Experts of a small language model: 10 layers, a variant of SOAP for the experts.
Below are experts of layer 5 (counted from 0) of a mixture-of-experts language model. Rows are named up (a neuron's input weights, with its number) and show model dimensions 0-255. Each number is 50 + 12 x the weight over its row's rms, rounded and kept within 0 to 99.
Before each expert's rows: "comes after" lists some tokens at least twice as common just before its tokens as in all text. This comes from a sample of Wikipedia text that the model never trained on. Tokens count by the router's weight.

# expert 1
comes after: "\n", "\"", " (", " known", " mi", " m"
up0:48 24 34 33 58 49 42 49 51 68 53 41 52 34 60 82 61 45 40 50 34 40 84 25 70 71 39 60 60 54 63 34 63 41 55 61 47 61 43 47 28 36 45 58 56 50 29 40 22 44 45 70 53 43 48 57 31 66 65 39 65 41 54 53 59 51 66 34 43 49 50 33 53 49 37 37 57 37 43 52 45 51 43 34 37 43 53 47 44 47 51 56 51 54 53 49 56 39 34 54 51 38 53 60 47 61 53 59 30 61 34 53 38 46 58 56 47 54 58 31 71 25 49 68 47 34 60 62 57 49 65 38 58 33 56 67 47 63 45 62 72 54 56 36 29 62 55 34 44 67 54 62 52 36 49 56 42 48 47 53 44 64 56 48 40 52 60 68 52 52 69 59 44 39 34 47 20 59 52 52 48 54 61 40 50 61 25 40 43 44 72 34 60 38 66 63 31 54 53 43 58 50 48 65 69 55 44 46 55 55 36 50 55 39 39 67 41 29 47 66 46 34 06 70 33 34 57 27 63 57 71 43 37 65 51 51 61 49 61 57 42 54 54 63 51 55 61 39 36 51 41 62 60 73 46 39
up1:40 54 51 50 50 21 51 41 24 61 52 41 45 52 65 55 49 33 54 54 47 55 52 49 44 40 56 43 52 47 27 38 64 47 53 51 39 51 39 55 71 39 61 42 39 65 49 43 43 50 44 35 39 50 67 46 51 61 44 50 36 66 68 57 55 61 24 44 35 38 42 34 54 73 65 41 68 58 53 58 56 68 26 47 42 31 68 32 61 54 38 60 63 43 39 57 41 31 26 41 55 43 43 41 45 56 46 40 34 52 38 50 40 52 31 46 32 41 46 62 64 49 49 70 60 47 51 51 37 32 71 25 77 43 45 49 58 45 37 43 57 14 37 51 75 50 55 73 46 30 31 48 69 57 45 54 53 32 33 34 59 72 52 65 55 40 53 35 40 56 41 16 61 55 45 43 52 62 67 49 65 61 52 43 42 45 42 42 45 43 43 64 34 59 30 52 42 37 60 39 70 30 31 48 52 53 56 55 43 36 57 61 46 46 49 42 50 35 52 31 32 38 42 60 48 44 65 44 44 30 54 69 49 45 53 42 65 40 51 48 61 54 80 49 26 49 33 41 54 40 65 55 29 56 62 75
up2:42 36 38 44 50 39 40 56 42 56 30 55 29 46 30 43 48 59 41 72 44 40 50 44 43 33 23 21 43 55 49 45 54 38 59 57 58 60 59 32 65 55 39 52 62 32 26 62 69 34 63 61 44 36 57 49 55 44 57 54 63 47 41 48 44 50 45 41 39 23 72 39 64 50 45 42 75 52 44 27 61 60 51 40 49 63 46 60 65 41 40 69 46 52 46 53 68 30 51 49 25 56 66 49 59 68 29 62 52 31 64 46 47 60 49 36 56 39 49 59 46 60 62 46 54 60 49 52 66 50 48 71 43 44 40 46 69 55 39 49 66 35 64 73 48 55 55 34 52 51 72 49 14 56 43 42 42 42 66 70 59 42 65 47 50 63 46 47 32 53 43 50 53 42 50 49 78 40 41 37 28 65 47 68 65 53 35 43 51 35 41 52 44 64 24 81 63 54 52 46 36 45 34 67 65 34 58 49 41 65 30 62 47 48 61 35 49 45 39 43 46 51 61 67 52 42 41 65 52 52 50 57 35 74 72 45 33 54 50 45 48 21 36 37 48 50 50 49 70 55 66 33 54 44 49 34
up3:31 42 65 65 37 58 50 43 26 49 60 37 59 38 66 46 61 56 52 45 44 49 56 53 42 56 58 39 61 53 60 40 46 50 59 30 48 60 77 53 59 45 49 50 86 53 34 42 46 46 41 58 32 57 49 45 33 51 49 53 57 55 54 53 54 65 33 55 37 56 50 44 32 54 52 51 37 44 59 56 70 59 59 51 37 56 40 27 58 66 33 35 44 44 61 52 52 51 58 34 45 59 47 53 46 73 44 45 66 36 24 61 54 52 57 71 37 62 53 53 44 38 58 48 63 50 46 49 45 63 48 64 62 47 52 46 48 55 37 70 47 41 44 64 31 46 52 66 49 34 50 55 18 24 80 54 45 13 48 56 43 35 44 46 58 64 51 65 55 29 43 53 39 56 50 32 46 65 64 41 57 56 46 64 75 46 46 66 42 62 57 55 53 45 26 66 36 65 21 47 50 36 47 45 34 39 44 61 45 60 62 52 51 27 42 31 54 28 45 62 31 55 36 42 77 66 40 53 54 51 59 57 43 65 25 49 15 62 48 37 35 28 30 69 61 56 69 44 62 48 56 55 68 46 47 60
up4:38 36 39 55 46 32 64 39 29 67 64 54 64 55 59 53 39 47 31 53 51 59 39 78 54 24 61 26 31 63 36 58 43 41 46 46 51 60 40 45 48 55 40 62 72 32 42 51 30 56 43 60 29 58 71 36 55 51 54 38 35 69 49 40 53 63 40 41 53 58 46 43 38 77 40 58 47 56 30 41 43 56 48 41 36 45 52 67 61 51 59 54 45 60 46 51 35 39 51 56 49 50 41 48 33 22 26 50 49 61 34 47 51 56 48 59 40 48 57 58 48 24 59 57 57 43 51 43 42 61 46 36 80 39 33 57 59 54 51 37 71 30 23 40 46 41 44 64 36 39 39 45 25 45 63 77 27 54 29 54 42 47 82 35 44 58 57 67 45 51 50 60 42 48 43 48 43 61 56 60 62 61 79 58 34 56 70 41 55 31 67 64 59 31 56 51 45 70 49 57 52 55 44 39 35 43 40 54 49 51 40 48 36 46 69 30 31 66 52 55 28 31 69 39 50 61 50 55 56 26 49 29 35 56 31 36 47 51 52 52 41 46 56 49 30 59 46 50 38 56 55 54 47 44 39 50
up5:68 61 45 63 56 78 64 69 56 44 48 57 60 36 53 40 46 40 60 34 43 61 41 68 48 58 15 35 41 67 54 47 64 45 32 54 50 52 56 51 82 62 35 73 58 56 49 53 64 61 39 37 61 49 43 35 41 53 47 30 42 62 41 48 55 34 74 56 36 49 53 47 65 45 48 53 37 50 58 64 49 43 64 60 50 23 59 62 61 47 51 70 49 48 23 40 39 46 64 58 63 52 47 53 40 54 70 47 56 55 43 74 55 54 58 50 48 56 44 27 33 36 50 41 49 44 47 33 25 50 60 34 28 80 26 55 53 51 37 59 45 47 48 73 40 72 30 47 61 44 45 72 51 34 68 56 44 54 30 31 48 47 48 69 63 52 75 42 57 61 64 61 62 50 42 60 45 54 62 24 67 63 64 41 48 67 40 43 40 42 32 61 38 55 66 66 63 62 65 50 49 59 33 41 62 50 50 51 65 53 64 53 54 54 64 73 58 59 52 53 58 36 60 46 32 51 57 50 53 59 56 46 45 32 77 59 31 40 55 56 38 70 53 69 47 57 69 56 45 51 63 51 41 40 59 56
up6:59 47 53 75 26 46 29 48 47 63 54 48 51 50 24 50 57 33 50 41 25 23 34 40 38 61 47 49 49 58 54 34 68 44 54 53 53 39 52 37 60 39 45 36 59 37 55 48 43 57 46 67 63 66 61 88 49 46 40 58 37 52 49 69 51 57 53 53 31 39 41 52 37 32 55 56 49 37 52 36 55 49 54 66 37 49 68 44 47 67 50 56 42 29 40 66 54 68 67 50 57 48 18 46 40 29 68 56 57 43 36 43 59 39 40 40 73 50 66 41 41 59 60 59 55 39 40 45 35 61 14 55 45 51 46 59 67 45 34 36 52 42 63 56 52 69 52 46 63 56 30 42 48 67 56 63 51 62 52 67 45 48 65 36 64 50 43 43 74 49 47 28 33 54 59 68 37 29 40 55 28 61 49 42 58 38 53 32 46 47 27 51 77 48 50 49 41 37 29 29 46 41 38 48 50 49 66 55 62 50 56 43 49 64 56 38 42 55 39 43 47 50 39 50 39 53 63 69 35 32 37 48 45 38 49 43 40 46 46 42 57 67 53 53 59 33 47 80 51 42 77 66 58 62 31 70
up7:41 56 67 40 45 36 41 31 64 51 39 48 44 60 54 60 68 55 30 66 33 45 39 73 67 46 45 51 26 50 36 43 32 33 48 44 63 47 66 36 63 66 55 26 55 64 41 49 48 45 68 46 52 29 29 54 29 53 45 50 54 26 55 64 40 59 58 32 40 67 57 56 65 59 28 59 51 57 52 60 53 53 50 42 73 49 44 47 33 73 38 43 44 42 45 64 42 53 37 62 42 43 55 57 51 50 32 36 63 35 64 65 64 53 54 63 53 39 48 38 55 54 68 63 36 32 54 74 39 36 58 58 55 29 56 46 63 49 44 57 58 65 58 58 41 50 44 25 56 38 46 29 45 43 43 51 56 67 64 40 58 48 34 40 64 59 49 58 59 35 37 34 50 66 35 59 39 56 52 61 37 51 39 42 32 37 47 57 56 55 32 47 47 60 52 56 37 45 70 34 39 56 52 27 58 24 46 61 65 71 34 47 50 51 69 38 56 42 54 63 42 14 36 35 69 47 48 32 33 67 31 56 53 62 37 62 42 48 44 42 46 45 29 77 42 35 68 43 45 39 47 46 65 35 59 43
up8:48 59 50 46 64 62 63 53 43 45 55 72 42 61 50 58 48 42 47 54 53 56 59 55 49 40 47 23 52 65 37 44 62 54 61 60 53 62 48 40 75 42 58 45 69 55 52 67 70 52 83 49 34 51 44 72 50 48 39 47 50 58 56 50 55 47 70 57 57 77 64 40 36 60 54 35 33 49 51 44 64 50 63 49 58 47 52 69 52 45 34 74 49 45 56 61 62 78 29 51 35 58 56 55 62 53 49 55 54 39 44 53 39 29 46 57 58 50 60 59 60 28 43 45 35 45 47 59 45 59 42 38 44 66 13 32 67 44 36 67 53 82 45 62 25 71 40 58 60 72 59 53 46 52 44 43 53 53 56 69 44 38 42 50 53 46 29 49 55 47 67 76 56 66 64 55 51 60 53 64 63 60 61 60 25 48 54 47 66 48 40 60 61 45 38 53 49 44 56 50 60 23 54 68 86 58 59 81 43 70 56 53 61 60 39 67 51 79 64 60 43 34 53 44 55 52 47 42 51 34 54 50 48 69 42 53 38 24 64 52 48 49 71 46 56 65 55 46 50 35 41 55 54 37 41 29
up9:46 51 50 54 31 39 48 42 42 54 53 66 54 58 44 54 42 38 62 39 32 42 55 38 45 50 37 65 46 57 47 45 53 43 41 74 56 34 29 74 65 41 51 30 60 61 42 55 57 43 40 49 37 58 29 38 51 45 50 33 38 50 40 30 36 47 55 35 41 45 45 51 47 42 52 45 16 56 52 50 65 60 55 59 43 64 51 59 54 55 66 66 60 37 61 45 35 59 46 47 57 43 62 67 36 49 35 48 64 51 49 77 50 62 36 48 47 55 63 53 40 46 33 53 48 51 51 53 56 58 41 44 41 35 51 41 41 63 38 63 48 69 41 35 60 71 26 37 59 55 48 54 31 54 56 44 47 43 53 49 36 59 24 61 49 53 60 60 49 36 50 64 60 65 30 68 47 46 63 57 51 83 55 45 56 46 47 69 53 22 34 52 55 52 25 89 53 65 43 33 42 15 87 50 58 44 66 43 51 35 37 42 53 35 44 43 56 44 37 44 48 40 49 52 40 21 13 36 46 60 57 60 48 76 57 55 52 24 41 36 38 62 52 40 59 65 60 41 51 51 49 33 62 44 57 43
up10:45 55 44 15 29 37 44 38 41 71 45 35 63 31 61 51 48 59 53 34 18 83 36 59 43 32 45 33 59 60 39 55 54 32 56 43 48 39 45 67 41 51 37 52 41 64 52 40 42 45 67 65 65 42 51 62 45 53 37 37 46 35 61 48 56 45 29 46 37 56 62 50 38 43 47 47 40 37 39 61 57 55 64 39 23 66 53 51 59 55 39 46 30 50 59 47 36 37 63 43 47 74 49 51 54 46 39 56 68 65 55 65 42 31 45 29 44 35 59 42 74 45 41 48 56 33 60 68 26 43 52 63 56 50 34 65 64 69 54 38 42 40 41 36 58 58 50 20 50 45 44 36 53 50 45 58 42 45 45 46 59 63 34 44 53 40 43 49 48 60 45 48 19 57 49 36 28 38 52 54 53 59 67 63 44 42 49 61 69 55 50 31 55 37 34 48 62 60 49 45 77 47 30 45 41 52 82 71 53 57 42 64 34 41 44 67 35 58 35 44 63 46 36 76 35 72 46 38 44 41 43 52 39 53 48 54 26 50 49 51 66 41 32 27 47 35 44 41 48 50 54 57 39 48 53 56
up11:34 68 34 67 44 44 46 46 53 65 48 28 43 14 48 57 56 37 69 69 39 40 52 62 43 50 49 48 35 56 61 52 71 58 32 44 57 53 40 53 48 76 52 49 52 46 75 71 47 50 66 55 37 39 57 36 57 55 37 50 74 47 61 39 30 48 45 53 31 50 43 14 62 47 33 65 49 43 46 52 53 51 65 56 40 46 31 33 44 74 46 54 57 44 41 38 54 59 71 52 60 73 48 46 36 48 40 56 62 57 42 42 31 45 44 60 53 61 47 50 49 22 42 70 55 49 48 51 39 59 46 52 81 52 47 64 65 59 54 34 53 78 54 27 56 43 30 69 56 51 35 38 40 59 57 51 45 62 54 40 55 54 58 45 61 45 45 54 75 68 57 29 31 54 50 41 52 43 50 48 40 67 50 49 62 52 66 37 48 45 52 52 26 87 62 38 51 42 64 46 59 49 68 45 45 75 63 56 54 51 54 41 53 61 67 37 49 32 38 48 58 51 51 42 50 39 43 47 47 55 81 47 28 55 48 62 67 40 60 57 17 53 47 52 51 49 41 71 52 41 49 67 54 47 29 43
up12:52 62 46 62 52 41 58 48 71 51 63 52 61 54 42 54 48 60 43 56 31 43 71 51 35 54 48 51 29 60 53 54 38 53 46 44 56 59 65 57 33 30 77 73 55 52 52 45 29 49 47 50 35 50 80 55 47 61 41 50 62 37 63 55 48 42 35 18 60 45 60 65 48 39 69 33 28 52 35 45 22 28 50 61 38 66 49 36 52 62 63 56 33 58 54 64 32 58 52 39 57 35 53 52 65 60 47 46 37 61 46 50 67 56 16 41 48 46 53 47 54 55 72 62 64 47 61 49 63 55 57 50 57 57 56 48 59 64 40 69 46 61 28 40 49 65 49 43 43 45 69 45 63 52 47 72 64 40 34 31 54 55 49 46 56 57 35 59 32 68 56 73 79 48 47 61 32 49 46 48 55 65 64 41 17 31 57 50 52 53 63 61 53 47 51 73 20 48 29 45 51 35 59 53 48 58 30 52 45 47 26 30 49 61 37 58 60 53 56 67 44 28 41 44 44 33 72 49 47 57 61 55 67 41 61 44 59 47 59 55 54 38 52 60 57 46 65 40 39 76 42 43 72 36 50 46
up13:45 54 44 46 54 54 63 54 70 41 59 66 51 58 55 35 35 34 57 52 46 51 64 24 32 32 47 57 76 64 39 62 60 45 63 59 54 47 44 57 63 56 37 42 47 61 57 51 58 38 49 55 25 36 47 48 68 38 68 34 44 68 45 49 58 40 45 60 41 78 58 47 47 61 37 64 38 53 62 69 22 50 58 42 70 51 47 71 47 63 38 44 58 44 60 45 37 53 27 36 57 63 45 29 50 58 46 48 58 49 33 70 63 20 40 47 57 59 37 57 60 45 50 50 54 25 47 53 59 47 34 40 47 51 30 64 56 70 37 25 46 52 37 44 41 53 37 56 42 23 61 43 57 48 49 70 46 43 51 40 44 21 43 38 53 69 46 54 37 61 37 46 60 41 52 63 47 63 43 42 37 59 44 69 71 55 33 45 61 50 51 53 42 47 22 47 50 49 51 53 45 32 39 36 32 56 37 59 42 64 49 67 30 26 68 68 43 36 35 58 58 52 65 49 58 50 65 42 40 36 35 47 59 72 37 45 80 52 37 53 67 31 65 59 55 54 52 57 51 48 35 23 58 35 48 72
up14:71 84 71 37 43 66 55 49 53 30 53 68 47 72 52 70 56 46 59 44 76 56 44 32 56 42 54 77 53 45 50 45 56 47 40 69 54 63 55 55 45 68 50 63 46 61 45 58 55 58 53 37 45 57 51 70 49 24 56 44 64 39 31 46 66 52 51 59 42 47 62 43 61 74 58 65 43 43 59 44 47 57 57 48 57 53 42 42 49 53 35 44 44 56 34 38 55 68 36 50 54 61 74 51 37 57 56 43 28 52 45 36 59 44 54 54 50 23 42 61 49 46 23 45 41 52 52 67 16 53 39 57 35 43 40 54 63 30 34 42 47 53 39 49 64 45 37 47 41 42 64 55 42 33 51 37 38 80 39 38 51 41 17 55 39 50 80 47 59 51 39 68 38 41 65 47 66 62 51 39 76 64 64 46 50 61 47 40 39 22 55 55 36 46 62 56 46 73 29 52 44 62 42 51 46 36 49 56 55 42 67 64 43 62 55 52 60 25 64 48 55 59 35 47 45 58 60 41 55 42 39 36 32 48 60 52 48 46 23 29 71 58 55 25 51 59 57 67 58 49 58 51 61 55 34 46
up15:55 64 70 20 34 53 41 34 54 55 52 65 51 49 41 25 53 48 59 54 67 47 48 43 42 49 55 44 56 55 60 46 92 39 50 47 61 26 41 55 51 39 54 56 44 49 48 62 46 54 62 65 55 46 40 68 39 36 60 55 51 58 53 49 64 39 46 38 30 52 78 59 55 61 46 56 44 47 40 57 42 41 39 31 38 53 64 82 73 44 46 64 78 46 43 51 59 51 41 59 45 79 44 40 44 57 58 58 53 63 39 49 33 45 68 55 43 61 70 45 77 26 43 55 51 52 51 52 40 40 62 49 44 56 30 74 44 42 47 22 44 50 39 36 77 43 50 57 36 34 41 39 60 48 64 37 54 43 48 42 33 50 60 67 59 69 47 59 52 61 42 52 25 46 62 52 29 36 70 52 49 51 62 47 66 48 40 52 47 26 55 41 66 54 69 31 58 57 24 65 39 52 28 56 60 53 62 37 61 50 61 47 34 33 57 30 61 48 42 52 40 44 53 44 49 65 42 28 62 71 26 41 56 43 43 57 50 64 59 55 28 43 52 50 39 37 42 62 40 51 55 53 31 43 43 36
up16:45 43 35 68 49 51 56 44 53 52 55 60 67 42 23 40 45 40 37 49 45 48 33 33 30 43 45 47 67 60 62 51 33 46 53 49 44 66 57 41 51 25 56 48 66 52 34 62 41 75 45 69 54 51 52 45 43 35 68 48 64 63 47 58 61 39 52 37 59 49 60 58 61 52 40 53 67 41 71 60 32 26 40 55 72 54 76 38 43 50 64 34 63 31 56 86 55 45 49 45 72 67 70 57 45 60 57 28 49 65 56 50 65 61 61 43 53 36 48 41 54 56 43 35 51 44 26 42 45 31 48 42 48 46 49 35 64 34 56 20 68 60 61 53 45 53 53 37 51 48 53 50 42 54 62 33 52 50 59 53 75 36 29 32 44 58 71 66 60 67 51 61 62 66 56 66 52 58 45 57 30 48 53 32 50 45 41 65 47 27 32 42 64 63 51 62 50 52 25 30 54 37 51 39 45 39 75 51 50 60 53 56 54 39 54 53 42 62 44 51 43 74 46 42 59 55 61 50 67 70 49 38 41 47 63 37 46 33 28 64 47 35 44 35 42 59 48 58 69 29 42 48 39 22 57 52
up17:34 45 40 65 45 48 45 56 50 40 43 62 39 42 58 51 47 53 23 37 45 37 49 71 53 71 63 42 58 71 19 50 37 63 68 42 64 33 60 42 48 39 36 44 29 58 36 78 17 40 36 28 49 49 45 36 32 48 52 58 53 47 38 51 62 68 63 34 52 32 42 66 46 56 43 72 38 47 21 49 65 52 38 30 41 48 47 43 59 47 56 64 51 48 39 30 42 44 51 57 42 53 56 40 38 52 37 33 53 49 62 43 51 44 34 41 41 45 54 58 45 67 47 55 21 42 54 45 31 38 59 56 54 59 58 48 30 50 41 53 44 46 63 55 72 52 74 39 66 39 59 58 47 57 83 45 70 56 73 46 21 40 39 49 42 61 69 39 55 47 61 49 43 77 56 55 59 41 62 57 44 62 52 21 36 47 34 38 58 36 47 48 67 63 45 42 46 72 47 54 56 43 56 53 53 37 48 40 46 38 53 37 43 57 39 44 32 76 60 35 41 37 67 69 34 33 41 58 48 46 37 47 58 47 48 43 62 63 31 47 53 53 49 56 47 53 64 47 31 40 43 44 80 42 49 46
up18:66 61 55 59 28 34 43 71 42 65 58 43 49 60 20 61 49 53 36 37 43 45 40 28 39 32 46 24 51 36 45 30 52 62 45 55 31 44 53 67 62 49 26 38 57 50 68 49 39 63 36 67 47 64 46 52 37 59 46 69 58 28 29 63 59 53 50 55 59 22 66 62 64 41 39 62 42 46 61 31 37 51 50 54 55 38 48 45 51 42 49 63 36 33 58 59 41 59 49 69 63 55 38 34 17 60 51 61 45 57 61 49 60 48 48 42 56 47 36 57 46 39 32 48 58 20 49 58 34 54 47 54 49 58 43 62 42 77 38 30 68 64 36 50 61 73 53 54 41 51 51 50 28 34 24 34 79 42 65 55 21 63 36 47 46 55 61 52 50 36 48 54 49 68 56 38 46 44 41 51 60 41 68 49 50 30 43 44 43 46 65 46 54 70 45 40 45 48 47 47 54 33 68 53 51 29 71 36 56 58 39 28 46 49 38 60 44 51 60 55 55 64 36 48 43 46 53 68 44 60 43 64 56 41 62 46 54 44 43 71 38 50 43 41 42 51 39 69 47 38 49 54 21 43 39 25
up19:48 57 50 48 57 54 61 52 34 57 71 49 69 44 29 68 51 17 48 61 56 69 59 66 48 41 42 53 51 52 62 42 60 75 39 57 43 66 72 57 62 74 53 13 46 60 51 51 47 23 54 69 48 38 47 48 49 52 37 52 50 50 52 60 62 57 65 55 54 49 32 67 57 60 47 55 39 69 54 64 55 72 52 51 58 41 55 57 51 64 41 65 49 30 35 64 30 44 58 49 33 49 52 92 38 59 47 47 43 81 59 40 46 58 64 72 62 65 47 47 56 52 47 36 37 59 51 76 65 55 55 77 51 61 38 42 72 54 44 54 52 65 59 45 70 30 62 38 69 47 47 49 58 62 52 46 65 40 59 53 40 68 45 47 57 58 49 61 55 63 55 65 56 39 46 33 40 52 68 71 65 35 54 57 46 72 47 43 42 54 53 55 54 51 58 54 65 37 49 64 31 56 54 53 42 46 46 51 52 46 57 51 57 62 54 26 60 37 57 35 53 29 36 74 46 34 56 63 66 72 51 38 51 60 49 43 41 43 71 51 35 36 46 76 78 58 54 47 53 33 58 38 47 45 58 62
up20:78 50 45 59 48 22 67 57 42 40 49 63 72 55 34 65 51 49 44 29 59 47 48 27 30 59 69 65 66 53 41 49 62 49 27 60 54 50 57 51 75 68 35 54 43 56 44 50 42 57 52 45 33 49 49 67 26 39 59 17 53 65 49 47 50 67 76 40 68 41 48 52 57 43 60 64 67 42 56 40 44 50 51 57 39 64 46 46 40 52 57 54 46 60 29 58 43 54 51 56 47 46 51 67 52 60 65 55 45 79 57 51 07 60 57 67 46 44 60 53 64 40 42 50 24 60 40 71 55 54 46 52 69 46 55 33 47 56 49 38 45 40 52 39 46 43 42 44 45 54 31 49 37 41 44 42 31 30 55 58 48 75 51 42 66 59 37 47 36 69 34 55 82 62 36 68 52 69 74 57 39 67 46 64 65 48 48 43 72 45 62 65 54 49 42 66 50 40 51 58 31 36 49 50 48 53 63 63 24 54 58 43 49 36 38 56 41 42 56 55 56 46 38 63 46 62 53 46 44 64 39 68 53 51 47 41 66 56 78 43 50 51 26 38 59 34 36 54 45 58 50 43 58 34 43 58
up21:53 43 38 34 46 63 60 40 59 42 69 41 74 70 58 62 54 42 65 49 46 55 51 46 70 65 58 53 60 57 56 59 45 38 38 45 46 31 66 54 59 33 47 42 33 59 47 57 28 64 33 61 22 51 41 52 64 71 42 54 57 48 58 51 41 44 67 73 47 54 51 51 46 74 31 50 73 58 79 54 44 51 48 39 38 52 50 48 61 46 31 40 52 55 36 64 56 44 51 42 62 59 42 73 44 26 70 43 66 47 59 44 38 45 46 40 61 63 64 42 59 58 63 41 51 65 35 49 43 41 49 53 48 53 63 44 60 46 39 34 64 60 33 57 34 88 50 58 52 46 45 54 44 45 43 21 50 58 69 71 45 48 54 23 39 40 54 39 60 67 45 65 57 28 47 39 59 45 51 55 48 61 50 44 68 66 62 56 81 60 64 59 38 57 53 65 49 17 55 42 46 34 52 40 51 53 65 75 53 56 34 56 48 44 40 59 24 31 33 41 32 59 24 59 44 37 46 61 51 30 42 60 49 54 62 56 37 36 54 31 58 35 44 46 54 45 48 30 58 28 51 57 55 34 39 42
up22:39 49 52 40 48 20 29 56 61 54 45 37 39 51 57 58 32 57 54 80 46 43 56 22 45 42 46 29 73 52 64 32 45 42 39 38 54 25 60 45 59 47 52 56 43 47 35 51 56 60 42 55 41 36 38 59 49 55 37 55 58 33 40 69 55 36 46 52 47 49 68 38 48 52 37 42 27 33 23 29 67 42 53 39 69 51 71 50 45 80 47 52 36 52 55 55 56 59 48 42 40 44 43 37 39 35 38 33 47 50 55 51 51 47 21 37 30 85 54 51 39 56 59 65 58 54 56 48 22 63 57 29 19 44 59 56 54 50 67 42 30 53 49 64 57 60 59 61 49 37 61 58 50 47 58 30 47 53 71 38 56 38 57 50 48 41 47 36 45 30 60 53 46 62 43 50 62 44 66 54 53 48 44 62 55 40 58 60 46 43 54 62 56 68 61 40 43 53 43 51 55 58 49 27 50 35 52 87 40 57 66 40 52 70 33 54 47 36 52 50 47 45 44 48 32 47 60 53 66 41 41 53 75 43 52 67 30 32 47 61 30 55 31 57 42 45 50 51 37 55 32 52 28 33 29 57
up23:72 27 45 38 27 58 62 49 43 49 52 60 70 39 53 66 58 62 32 51 49 37 70 62 39 40 53 31 64 23 29 69 73 42 48 52 39 49 57 55 58 57 57 54 30 54 41 35 83 31 45 56 73 46 41 50 46 46 36 60 56 50 54 72 62 47 51 46 37 64 46 38 43 60 34 67 46 39 53 49 75 60 47 38 31 65 52 35 26 72 43 55 53 39 32 52 40 32 42 63 21 41 58 54 49 35 35 41 70 56 58 28 55 44 33 38 49 55 42 33 73 49 62 45 68 50 46 41 53 37 50 37 41 45 48 43 31 48 32 43 41 49 43 51 52 50 55 40 54 53 39 56 43 38 34 62 42 53 49 44 59 62 65 52 43 57 68 54 43 48 70 64 50 60 45 75 63 70 64 37 38 64 43 48 67 41 58 65 53 60 44 52 60 53 33 78 41 50 51 57 54 40 50 56 69 21 38 59 68 50 51 31 54 38 30 65 45 48 67 46 52 56 42 72 40 46 53 30 17 37 36 44 56 47 42 43 33 47 32 36 47 42 42 51 52 36 56 52 56 52 50 53 59 42 43 45
up24:58 31 23 55 44 41 44 36 12 50 55 40 50 67 42 55 43 54 39 56 44 42 67 56 61 57 27 45 29 56 45 63 44 61 40 70 52 47 71 53 49 65 35 45 68 28 42 21 53 46 54 57 49 53 34 54 48 54 61 34 30 29 68 54 48 46 53 26 68 37 66 56 72 47 42 50 43 52 56 47 39 41 49 55 59 40 50 61 52 56 34 39 38 54 40 39 58 39 51 36 45 53 55 68 51 65 57 30 47 52 69 70 37 70 37 69 59 50 45 54 65 35 59 50 58 71 68 44 52 66 57 31 55 74 64 51 55 21 66 49 35 60 50 51 44 48 47 56 59 59 49 47 56 61 45 51 60 46 53 62 63 41 56 47 58 43 52 41 56 54 62 81 47 76 68 40 39 41 44 43 64 71 57 54 40 47 37 44 61 27 50 55 58 47 42 64 41 50 53 69 35 62 33 39 62 34 57 62 48 61 29 20 51 37 31 68 49 55 52 63 31 43 27 65 54 36 77 53 54 58 53 39 48 58 45 38 46 67 57 38 49 45 49 41 65 59 45 57 35 56 22 41 38 38 49 54
up25:60 39 68 41 41 63 61 60 68 44 30 45 50 43 60 53 44 53 51 64 44 45 63 68 71 65 55 38 52 47 40 37 42 42 43 44 34 61 61 54 48 73 51 53 49 35 51 59 32 64 39 44 42 47 54 51 41 52 50 68 43 45 68 32 55 55 69 64 53 30 37 55 58 60 81 52 34 60 35 35 48 29 30 42 50 58 36 53 63 30 30 47 67 48 38 55 54 48 54 43 44 58 24 44 37 49 55 48 56 52 53 40 61 58 44 56 31 45 40 52 50 57 36 56 48 54 49 34 50 54 28 74 38 25 60 64 58 59 48 45 50 35 44 61 42 49 59 44 36 52 28 56 52 43 54 52 59 28 49 28 47 50 24 49 45 47 58 38 73 77 49 77 39 50 55 44 45 65 47 56 51 38 53 43 62 28 50 50 50 56 42 55 51 34 67 37 32 44 46 38 54 52 56 40 46 47 20 34 46 37 51 46 40 62 76 40 75 53 41 32 46 25 18 63 51 31 50 28 33 67 38 08 62 46 70 47 51 65 53 35 34 52 46 46 44 37 44 44 41 44 45 61 46 39 60 48
up26:50 53 47 57 65 63 54 47 65 70 43 60 49 34 49 46 49 34 42 63 30 38 74 52 68 44 40 44 63 44 53 36 73 49 54 33 35 52 55 64 49 34 39 46 71 33 42 53 61 55 55 53 30 47 50 60 53 57 38 45 30 69 36 51 35 47 67 54 56 56 74 58 61 50 51 60 57 38 38 54 56 56 52 43 74 44 62 43 25 52 41 35 44 58 42 55 44 59 42 66 45 50 57 53 56 60 58 63 21 55 24 71 62 42 54 47 56 51 40 43 57 47 37 47 47 49 58 40 31 35 49 51 45 49 45 37 51 47 38 68 28 61 41 75 38 50 61 47 54 58 79 47 47 58 58 54 31 47 51 44 53 55 60 35 40 19 49 57 44 36 59 56 64 66 44 44 50 63 38 41 66 34 46 56 61 63 30 61 60 49 30 52 75 38 45 60 56 26 52 52 54 29 54 65 38 82 33 53 51 69 58 33 65 40 50 53 38 40 49 47 50 20 50 63 38 60 69 66 47 61 65 61 34 64 55 68 49 56 48 48 56 25 63 59 48 35 57 46 44 17 46 66 59 26 29 53